From a checkpoint of a small mixture-of-experts model trained on Wikipedia: 399M tokens.
Below are experts of layer 5 (counted from 0) of a mixture-of-experts language model. Rows are named up (a neuron's input weights, with its number), down (a neuron's output weights, with its number) and show model dimensions 0-223. Each number is 128 + 24 x the weight over its row's rms, rounded and kept within 0 to 255.
Before each expert's rows: a language model's description of what the expert responds to. This comes from a sample of Wikipedia text that the model never trained on.

# expert 24
It responds to: Copulas and prepositions. Forms of be (was, is, are, were, be, being) and prepositions in, on, also be-/me- starting begins, beauty, meet.
up1 [159 125 148 127 126 119 162 105  98 105 160 155 108 106 146 148 125 137 157 121 156  91 113 140 161 123 109 135  92 117 127 136 102 156 174 110 127 137 100 168 123 163 140 128 122 154 134 127 104  98 102 137 155 138 104 116 117 139 154 105 102 109 135 141 128 139 122 111 134 163  97 117 106 137 130 150 150 126  60 144 143 109  85 102 138  96 107 134 158 174 139 172 124 108 151 141 125 124 112 139 107 141 173  84 181 121 155 148 136  71 172 121 135 148  81 139 100 163 161  84 115  98 133 137 130  91 140 117  67 137 115 111 101 136 104 142 131  97 107 149 165 164 105 110 114 141 135 117 163 149 127 115 134 125 109 159  91 135 151 101 149 129 118 119 143 104 182  97 153 151 140 134  97 112 152 104 152 146 119 114 137  86 111 120 133 112 166 141  93 112 119 151 115 139 177 151  96 143 140 150 127  72 161  72 124 113 155 118 148  89 102 109 131 123 152 107 120 151 157 124 157 140 102 135]
down1 [133 123  99 164 153 160 125 133 144  94 116 117 153 159 128 146 140 162 105 101 144 111 131 157 163  99 127 125 103 126 135 124 163 145 160 117 152 136 105 128  97 127 112 139 151 148  86 111 116 137  98 116 131 130 104 121  90 177  90 138 117 108 126 160 157 100  95 157 105 115 173 145 137 156 119 118 151 139 153 157  86 126 109 108 153 137 143 129 124 101 111 134  82 105 104 117 181 155 138  90 119 108  67 113 158 107 182 136 149 147 138 125 164 136 169 139 158  66 181 137 132 156 144 121 120 126 156 131 108 109 142 132 135 141 120 148 146 108  86 128 130  77 174 153 135  99 122 143 119 145 155 117 106 124  89 132 117 123 110 143  88 122 103 141 125  88 153 131 136 121 133 123 111 144 141 119 131 116 105 146 139 105  77  75  92 177 119 159  95 138 137 134 118 107 135 129 107 130 111 181  93 174 171 133 138 129 168  93 158 126 143 127 133 125 115 111 104 167 138 126 107  88 118  95]
up2 [143 143 114 108 155 135 152 108 129 131 127 122 164 115 135 168 150 157 122 150 116 142 124 124 105 119 164 143 116 116 160 112 125 109 102 114 109 131 115  87 143 148 133 122 161 111  91 140 140 114 134  90  86 105 106 149  98 154 116 101 154 134 125 143 163 118 133 107  88 123 165 118 134 119 148 121  71 129 106 144 141  76  99 161 113  93 167  88 131 122 111 142  96 124 103 106 143  92 122 126 126  99 114 114 128  82 114 147 133 137 125  96 132 117 127 104 140 121 131 135  89 141 129 135  66 179 135 155 147 147 168 117 152 162 142 141 102 140 111 141 120 118 148 120 162  62 181 100 154 114 119 135 173 147 115 140 131 115 120 173 159  91 192 144 126 153 119 142  99 104 181 127 124 157 138 160 183  83 106 120 143 126 107 111  94 113 119 170 140 143 143 111  95 128 103 155 117 132 121 180 183 113 127 107 110 138 124 136 146 107 153  96 113 170 132 160 146 134 154 122 113 109 121 159]
down2 [124 104 143 106 108 132  89 148 143 162 116 124 156 135 128 129 124 113 125  94  98 148 123 119 131 128 133 145 155 117 119 148 143  99 134 126 122 158  94 139 141  77 129 146  87 154 103 196 154 176 115 102 123 110 118 125 113 109 135 103 122 178 110 104 145 149 158 101 153 157 103 127 143 159 101 105 151 130 126  66  77 125 155 156 103 105 105 123 127 122 109 105 119 145 183 155 145 157 136 133 129 146 152 127 126  79 125 124 127 143 125 136 160 104 120 107 147 113 116 132  75 147 151 132 119 141 166 147 107 119 112 100 164 131 102 148 158 124 141 149 110 190 184 155 156 117 128 123  88 151  67 112 106 162 101  87 127 130 139 104 138 125 124 165 104 138 143 177 138 137 114 115 143 160 131 140 118 116 144 101 134 164 126 152 138 107 127 145 109 117 112 140 174  96 108 102  98 127 138 126  81  91 128  99 144 109 124 131 166  79 120 101 110 125 111 191 140 125 123 150 129 150 163  91]
up3 [ 86 117  95 119 148 129 127  84 110 104 111 138 146 151 125 103 155  95 142 120 127  79 156 149 102 116 143 114 103  97 137 142 104 153  93 150  83 166 127 120  93 148 107 156 126 113 110 158 102 140 100 134 118 135 104 144 121 136 102 132 126 114 126 129  88 122 117 107 106 148 137 129 123 118 151 147  98 136 142  89 116 105 100 154 169 111 152 134 154 132  92  86 116 129 160 145 164 136 119 147 135 114 151 124 150  84 148 147 143 137 131 114 126 144 161 169  84 142 110 166 116 106 136 109 164 113 147 101  85 112 150 133 149 134 119 148  81 170 139 114  84 150 142  80 149 115 104 117  86 130  99 136 118 155 113 120 166 112  99 130 144 154 168 127 171 150  83 145  75 140 149 128 147 126 108 149 135 139 179 113 115  96 114  80 108 135 166 110 129 142 144 119 126 110 119 144  92 105 146 140 125 134 132 100 219 120 104 114 165 120 169 142 126 116 140 129 143 129 143 135  82 186 140 133]
down3 [147 133 132 129 155 150  96 145 136 160 161  92 110 112 121 100 133 138 136 114  75 117 133 153 161 108 131 135 166 135 128 184 139 114  88 121 124 145 143 100 137 124  99 148 159 115 145  98 150 117  98  92 143 134 125 147 101  99 153 121  89 149 141 128 118  93 111 149 112 132 139 135 131 133 121 154 173 136 128 158 135  87 160 136 126 123 126 137 117  94 136 109 213 170 169 156 152 112 105  89 134 121 147  82 121 146 112 125 116  99 135  86 141 112 158 152 139 114 125 108 144 125 101 146 147 108 139 129 118 113 162 125 149 101 161 101 131 131 136 127 146 125  96 158 123 167 155 119 113 172 104 141 125 169 145 104 119 122 128 122 158  96  86 162 159 109 125 142 179 172 116  77  65 132 157 106 125 118 135 149 111 131 153 143 108 132 114 101 155  89  97 141  86 131 140 150 130 135  62 104 105 139 109 113 106  98 186 116  99 120 115 136 127 104 103 138 123 135 132  98 170 129 167 118]